config = dict(
    num_key_value_heads=2,
    norm='rmsnorm',
    norm_eps=1e-05,
    qk_norm=False,
    tie_word_embeddings=True,
    init='normal',
    learning_rate=0.00266,
    beta2=0.99,
)
Below are experts of layer 6 (counted from 0) of a mixture-of-experts language model. Rows are named router (the router's row for the expert), gate (a neuron's input weights, with its number), up (a neuron's input weights, with its number), down (a neuron's output weights, with its number) and show model dimensions 0-31. Each number is 500 + 25 x the weight over its row's rms, rounded and kept within 0 to 999. Numbers have three digits each.
Before each expert's rows: a language model's description of what the expert responds to; "mostly gets" lists some tokens that are sent to it at least half of the time. This comes from a sample of Wikipedia text that the model never trained on.

# expert 6
What it handles: Mid-word pieces like d, ad, qu, ec, ro (Frodo, predecessor, enrollment), plus numerals such as 18, and words like first, had, reg, Count.
mostly gets: " reg", " Count", " 18", " first", " had", " three"
router:459473502494505478529510490525498564499488446477479499522512519550513489513511497560503574477503
gate0:497542508473501494450494535512507508431461504515510498482502488507523453484509504510502465480518
up0:519515521470511539462497527463498475544451511468466469508554481480489460471523542514419533482492
down0:514485474497495538455517498482500481461507519502469503548491462508533464496458511472539495507502
gate1:488475476469494481492503453507476490481489479475471512491503462490522448492460521483521507469529
up1:495507471515479522558498518519507531496543472529504489519510519551517504491502458531465524517487
down1:526525467508525504504478477504496519476505485482474540502479490523538473486484498479496466492446
gate2:477457516492504469483508511469491507473511508516479532535528541498483474494495498473503515490482
up2:493480473497494506524501509548501482508538473505484489460536495506472507455501491511503532537502
down2:506488473483512534472478516465495490522526519476504550501525539512527510487484461499478514507473
gate3:498516563492521497489505483479520510486517498493517519548526536508493579461497454510460501483529
up3:516478482470541492513538463485513472494496480518460508470507511540522544497497519530507514532483
down3:459510486484524483479509480529529472533516511515437523517527501525481481474512487471438505506506
gate4:526507474488480481489511473478513520437499503514475493498514530527472487494537512491471512470521
up4:505529490515477480508480433494472465490557484493546474467494511485494492473508519494503529478525
down4:510487500545453488466480508469500487537491499577482435503507529535493457502501458467519494526477
gate5:492482519481536459525445479512530501497487481487490507525515496484488510532486538487542504506501
up5:489548537522531483512524472500499492546499478469485509499473471474513521516510545494517521452503
down5:540500480505496488447491500526471470520516518511518460544494478455483489486513484498504527525533
gate6:514544558490449451567506465501466471494510489478508454491519531517533529503511504498541494493522
up6:480488526493451536527501491485465520533529463506485490501465489499511496491490514504512525479559
down6:473485520474490444484535511541536523503536477524500534492587514506497474475516534508473493532512
gate7:508533523509486500474478533510497518475520495486539482507549536511514545464472527509508518500508
up7:521460470510480493509499525549541491474459459498534468478519536519527492506518476542487521478452
down7:500501508512536499537500464475502466523516488484491496504508478493526507537501518477498454487518
gate8:512478523474442489520461486490485492503483507521527470531485476508518523501481513461512489455530
up8:503544547518497508493526490471498483510484526474472499482485501494493542497491498490485499496538
down8:522486483489517497509497478547561472497522500532504484511466458498478443533508490500496538512505
gate9:546517499485459539505508506476560520507486487490518439513440493508487526467525518516487518457462
up9:537495493481457507577533474509487484520514491519524477500478483504510528490484471507465509514510
down9:527479461517492502481489513477483511471463507476541522491522462546473474506525500518500497487487
gate10:510559510500523501452470549516533494506484491465516501488461477475553468504481555493481484514461
up10:509490462535494466466494482437466469511474517527504477524515505491500518483531514512512492536499
down10:540494501567535515459492469532500493503534501506474481521491468466511464493486484514522467501486
gate11:518492503483463480534514512517506482433517501473487500488513500495545465473497526465492516494513
up11:479549492485475474496509499509479498450507472495491450489498507469519502472486496476471529480515
down11:486490481498493490492459500480487485466499509492519493466480509504498462521510474510523477491439
gate12:484534505472508519562516556511500520502553451535522496502502522498469510472515480478497507531510
up12:500483492471496521488520518528539528445494492538495492472512487517495500529516479501439511499495
down12:481458501528528481503509495478489456481506515480484497506500471491511464489470522552489487506457
gate13:513509481473464480560501446491500482511496508510491468491463518496472407499508456507466479524499
up13:481509495470500523454501501504521496509509493551486519482521488508490520506467542496488510493487
down13:503471548482516496485456496504440509477525528525522541468486526441472490523519519517441457513465
gate14:485499439477500489472549487498516538500495461485507502543536526521505503505485487511514501530483
up14:537522505488494504492525527483512483491448511522531516504496482488565492528510517551516439480478
down14:504494522495530553457518474503542503543485502492495442501487499478492521517471499475523494543533
gate15:512478520489505496554495508450500492514561485483516516491493488520537485488484550543495520506503
up15:507457484472529469524460510469519527527503510521514483577498535510508561498489504515491512486503
down15:503525507515466481455469488487494474532498472517519454484474511494467486460507501472465486495466
gate16:506481486504527486522479498522529489476504521500450540521514504487497507435469492502493490532517
up16:487492512437488505470507463498512518512461503527516474526507507482426498484577464472481490502470
down16:526491473460544472489510535478508475517542492516509516517514512551517526482483518495485527493531
gate17:499486497520484450490528514487521484498473507500513470467500481495481557504461477478491436510472
up17:491512466501473514517473495528531518513469482491466471506501475521503489509488511511510496494466
down17:502483532492472538473496513488489485497528494519522519514491489467516442487508505495487458548458
gate18:498507479535452517524506516491481514469511473535505467489464491491459520499494474498496448495539
up18:510507507479518483507506512498535481523470531502485492476476528521542493486522501501512538508493
down18:510491482480496489496513493514489538495476523510510468516500521536484536478490505508566548533505
gate19:501492505445528481527541491507473496477541492478479511492521500505497503489501523514530502478532
up19:469523494498509470505511483466507524576465522475490491498489489536462549520489480475537507521514
down19:526487500493527536492516488480478496482537505478521538475508526523473506514471571527462474534497
gate20:475520457498518505459468478496547502498466526541552493506493513491512469446506526459514517463484
up20:501467494494525504493456453504496477484474462460480528480487492497545473498477518488506534510502
down20:467526553481519531455495508524490525531504539496511522545509522518463482499513502473546537458500
gate21:473453469472443512524509517504496474452512487489527544504518528505477521523510458528502534501500
up21:518551513499462499506541526513495478545474455474491466475493482497489487474501452531498464505492
down21:508466512487464508494502516512519493517496477486434530497505490466487492503467534456459500478552
gate22:482494511447493507517482464518441504499516472534532516472493481508482482494510494440506474470486
up22:474507523525510528469510515460505497515481533513488527529533533480469508486520512475478514503478
down22:490507507516501536463511506556515488468526532505511510511470469499464496541477529509503519517495
gate23:524466501479522508481501506520492496524465519523475461488455443465477451488526521482471513478467
up23:498453486506474540542545460488509521529503480568443486471499475501514507541496504505490487538527
down23:494515530529470500501488493516467513480524503463497485506533523509466470481498517494487539504485
gate24:529519502564517528465452490530509485505469492491512530549488498491491505525485506507452518483495
up24:514503490541507483497512478518507516508504468514522476506509496471468508483516518471480553483524
down24:481477506480494508517511438505480485502499518574444490481562488511525477497535489463493511500557
gate25:518511527487516529527513509512526522451482500460493487521530502509499491486460491538534471449482
up25:530511471500487506483498514549518488458513477458564511503504459469533461513429540494547490482473
down25:498501473491471523523482518509502499536477471498516501482478489476512474516508505462501497534510
gate26:502499496451445503510530488484477490466500481559507495477465482499498520531498479505485526533480
up26:502542534525520491484514485429470517503528505490501485499526486515529493519443532514479480512489
down26:490539500533554524511484511477470517511488486468516497496495530553476534497515511474518463523480
gate27:460497540422466467524488503522504527487478471484473515515520487472493514534497507527485492515502
up27:505519493464466469509476521558492532457509484489493466536508484494463503506500517522533500465478
down27:495561501479476511544495506529444518491511501485525466490494505552489512490511522524478491513501
gate28:513501460529487505536512486477502510486460500481527511513526469477489460494537510488483480494483
up28:534486477523511529552507525543491495495489501547484511556511506538492540492513495509480484510510
down28:492490520492448472540513474473494471496475463520494499508514505476537535520526481522508495533518
gate29:495505476527509465492481545530567532533543473481495493498521473513528488497534519514494523471491
up29:503518521506470480517484496477498498483509492540527487544490535485486506495484451493517553516506
down29:533463539504506497490536470555495461505489523496483535486579538480504499491509529474498521487512
gate30:517508512527510519537469553503502527503479525467498523500455454472508493510487495515480524501516
up30:496468480479504523504512517509525474520528515530478559512509543488453515507527501492485489528487
down30:469527495480493492484479508472461539501528438470534511478460509507507473475498504524503494523500
gate31:504496524440551475525493496491535522494478483466523508491506488491543498519509552513518482530500
up31:506502537529513537503520508463491491493539501434500530509458475482526495541496540517545496510501
down31:554506488515482480514483480532502499520502520485503485436510530499472533464496488485512523518493
gate32:515472488493484430471506529459513444471470482516540535498524488511515499459487503482500532489479
up32:515478479515432512465495455508500478498490506527485501488515466547510509485476466486520514498507
down32:514504507523500505473486508447484485522514458535503521477532519511533455488502510493493539489524
gate33:478537538454486480500490478509535534471514445518514521497475536490478480515536541516501532503509
up33:510467491502497528517488499500514554485459510450495509478555449507472495496491465519470482487469
down33:524478494529534490513490471453465474504548529487521542510524463466488487535498511488477503481516
gate34:487451461502519539559502511496479510464531449507485477521480504531474513511531489516515537501473
up34:480553505452470450447513512485502426478488485478493522496508523476498488484465494493548502471489
down34:518441485508484500530501467524479525500506470534541500522457499520486495522488462525490528489520
gate35:498522516510494472461480493546455537529517532468476537507539464526522471498485508493552549469512
up35:474493510484486510515520530456474473476507462519518502461451549483499486483522495486493517513517
down35:496518476567511501510494514491510504526513523472551519486468491467474516476510505510496506514465
gate36:481493462507485493478513528480528505465483456525519496514482513489480530531516509463469529477483
up36:462525493517517454521423511483504510503498459459485470502550478511484543506500537459534511519487
down36:511488503499505487489506485508484487492511520523478489509515478524488486492456465523472432530491
gate37:538489481502471466494500514475463526557525491501492511477530492481545571503487498459487492477483
up37:470518500501533536499489433524505464466512524484496500515462448491509438514473462518508469540483
down37:500486460522532478500512490504512516504504500472526494503482430497510494496462534499479486467510
gate38:493463559519481492503436481520528526478491544453522531509534460480492487481473489491504486473526
up38:499473510503506491505482501475502524529518477493488511500478483514492457517516482513493475499488
down38:435465507500460527528494517474474490494458479490493479516528491491494509505483530508524486482538
gate39:466459508481488520470508499521458534490491496522485468540498466493477484485522546503511472516505
up39:497501489513545464463514518470438507494506481487531481522477488479509472469519524493521488500485
down39:524512482497489476545483454517468460483513501455483516458494486513491480448535521464533494515495
gate40:514485545455535473536495517545515536517538502469494452490492500503506520489498501458530474538512
up40:508442547554502496542509514459522515519536479498508538510500481526466488508515506516508504552545
down40:554474534512466461471460506521515510509479501524481483477514472482513490478569499486510467524490
gate41:492523494506517516540519495458464543509499531504491482497475501473454492524495520490442514440541
up41:525509481509470473506526508514516486457514473526512520504485494544541474510499489539527508545478
down41:478500498515575506518467540481494519523519520507464530502444494498483480498495474482517492480472
gate42:470498467480503521544491491523484536532510512500517533499522489505522512493478485524481545518475
up42:511517483508498495502488498543485509480593509467506482529473493486526513522538501514481472463490
down42:514496503511470474482507477520498440517446535502527453489484519486501546530476542493541503497482
gate43:500502480537510509502490493524503518505482486486494500487488474496514520493447514500545516519532
up43:525521509506473526471474502470516519514523508483476475516484528492495512548536516494502452519478
down43:510530507537459506496506493526512502495472525485496563508496476464498507487492442491515525484469
gate44:498539534489537547473486510513468505519506519492524474504458488514538500475511525485496496494532
up44:492499511474467487492483512461510515549477512481521519531502495490456503539482481541507543568504
down44:484500508521482507496519505486543523463523515520511542502514513507529520526504527520491511534548
gate45:515557517516482489520487533494519536498490510483498514498493463528573480497512494502530534488494
up45:551459478530518481476470508512519438554498512485513459488476507467515464504496490482509469486508
down45:456507502481508507468488525503451530489496530532512515512483514467475522511506529477538510470466
gate46:512484547528509493458497518520499503499490544481488487475485500508481534469492538446508471482469
up46:500478491506502573500483487529473472485486492498496511511488550508464476461479487521477506533492
down46:500508534462490490549540521482516516486506512510469499482530509497515504509518533515475480592520
gate47:484520481450514504522484489485471491490467459536482510511477525502473522538511530520495519511462
up47:506530549505464491495502508507524482532503497504529453499486493476499511502507487534513460534520
down47:499538538507492547500470512460503515508511533471546478527521483474526523529526515516543513502480
gate48:450533477486523499538508509512511542512484541523478490502498512507481478466533473516488503493484
up48:513518515452496494466449478460522547525496465467506495510479494504522461465500503498522502500504
down48:493498523463482525507508503524465513501506466526496526503523501485490484518474478480514486453495
gate49:496491512541475453545485508511497525461495468508453535521493499513483516520512516505458494487458
up49:484483542490465438501536519504491493489506505486485498524472511488484511485500481515457496513506
down49:487508452506492512495483504507480493456495512489538476466521528511496490530526459524478485525497
gate50:466512534501489504511474461491466494542530508491482489539495549508511503487513464503504467518538
up50:496502502516450515516489474508490530542497496495496482504475533484508525525479507499497542527584
down50:459492497492463501469519521558502480490508466506498502507480493521485492481528519489552488511509
gate51:493525458546529472486496490482447485516462487490512526457514539503500509469454522514491490488510
up51:520508507484499520523521472507543480526506487538496502475489495518519508530506490498472519513554
down51:495492520561551513461530525517518524505499498472465504512496512510492516520544507521493476496488
gate52:483490500504488540524502449571486477529495510471519482444502465509494487488507495504488445481520
up52:492520525542477524543554502547474498496529527495498522512477483469476469537494457530450522493473
down52:470529536506483509446504484468509513473501499495471495474541530513485492481482510509514491469440
gate53:486499534477477497458499493509503510522491507554522509506486522516481480452500503528463504523475
up53:485504482515511565452484502554447476512530498485473523519502493496474476499486517504480528540462
down53:474472487516503509474509527517503494510505507527532510477500514555511486507483498525517493479493
gate54:499471486508524455516496518506490502471473510537512479530537518536519488491489497488528474418523
up54:486483556505463485498491485524532471528516535513504503514516500511456519489507464467502534514513
down54:488468446520491497480503542484467478497497517488501527462472535480491501488548515473510509493481
gate55:469452552476522489482483419476472520488448505546487465489498488524497511498538506498506488510505
up55:502528506492553469504518499486495484500537513490453502526495508512538457469510480471498457501473
down55:561508484506476476498517497502487520476517551469539487528496482487504507532486498540540514482495
gate56:462492531482524489542514520457492507517476461474466501504522478465530506490506465489514501488530
up56:479467538517488460475503509458492510460461480498464479543519529487494496529527494490499522466477
down56:508491506509511477484513473508507540493503481540488480511476505507478481467528524522483491538473
gate57:488507484523522452515484499488453532517467467543482502488517486545514498489478447535506431500480
up57:523434497489519534539505509511539549483509529492500513487440484485500497518495535464486506547498
down57:465527481478506489500531524467491503500496537496458520450549490534494526484475467506500491462477
gate58:502492493514495535534500434540558499520491539536516521501475497507508482459453503484498512508458
up58:509543488504521495524508482510459496497490486480524518509460482486524509484430506524522513484503
down58:536516485463487465541495469527543478483502542476464462530497471529487508501475464496505499491490
gate59:563474498510478511509473510509487505493503485470503491482501474500482515521491501492539481473478
up59:463522473518502536497531557500481507497512528528513499539488487478477507521546505444484470531547
down59:482482473517490492513484477507525485452508520498495512517511458467492521537478506458491508486509
gate60:488517540517478485523462493510478518485519495408527512517520504498501525507498488517531520494567
up60:474468555470503487514496537473531513526499506503498459529518500503527543460517520495518498479485
down60:487554499488462472487510503528451495532495481484499457493461522481538514505532477528489495453515
gate61:479499479557498522493508502476457477492505527490483516535522522554494516486481494501484519510517
up61:503558534440518541474499447482476526535514478539525498489495480508523494499501499503526453475492
down61:540463488492468501502492525479497474461502472500461541529500553537505489479479504510475526486525
gate62:512502475522516473490494476532486501525496516500514494509529486468528490487508487506455514513491
up62:498462499517518504490525524445515513479509529498523553497500516463515510536470482510446513513506
down62:501487506505503493502501481494485506472524520438477481460536496498488474458516530533504503534493
gate63:532487500478481527509476491493549498528504466499513556514495503485492498494495486507444530522560
up63:495526484496513474540517518506429480444501507523518473483553507498518494495504537494494476522451
down63:496479480538466484480503518490497525537502530502487517533504485521455493477489516530517538511473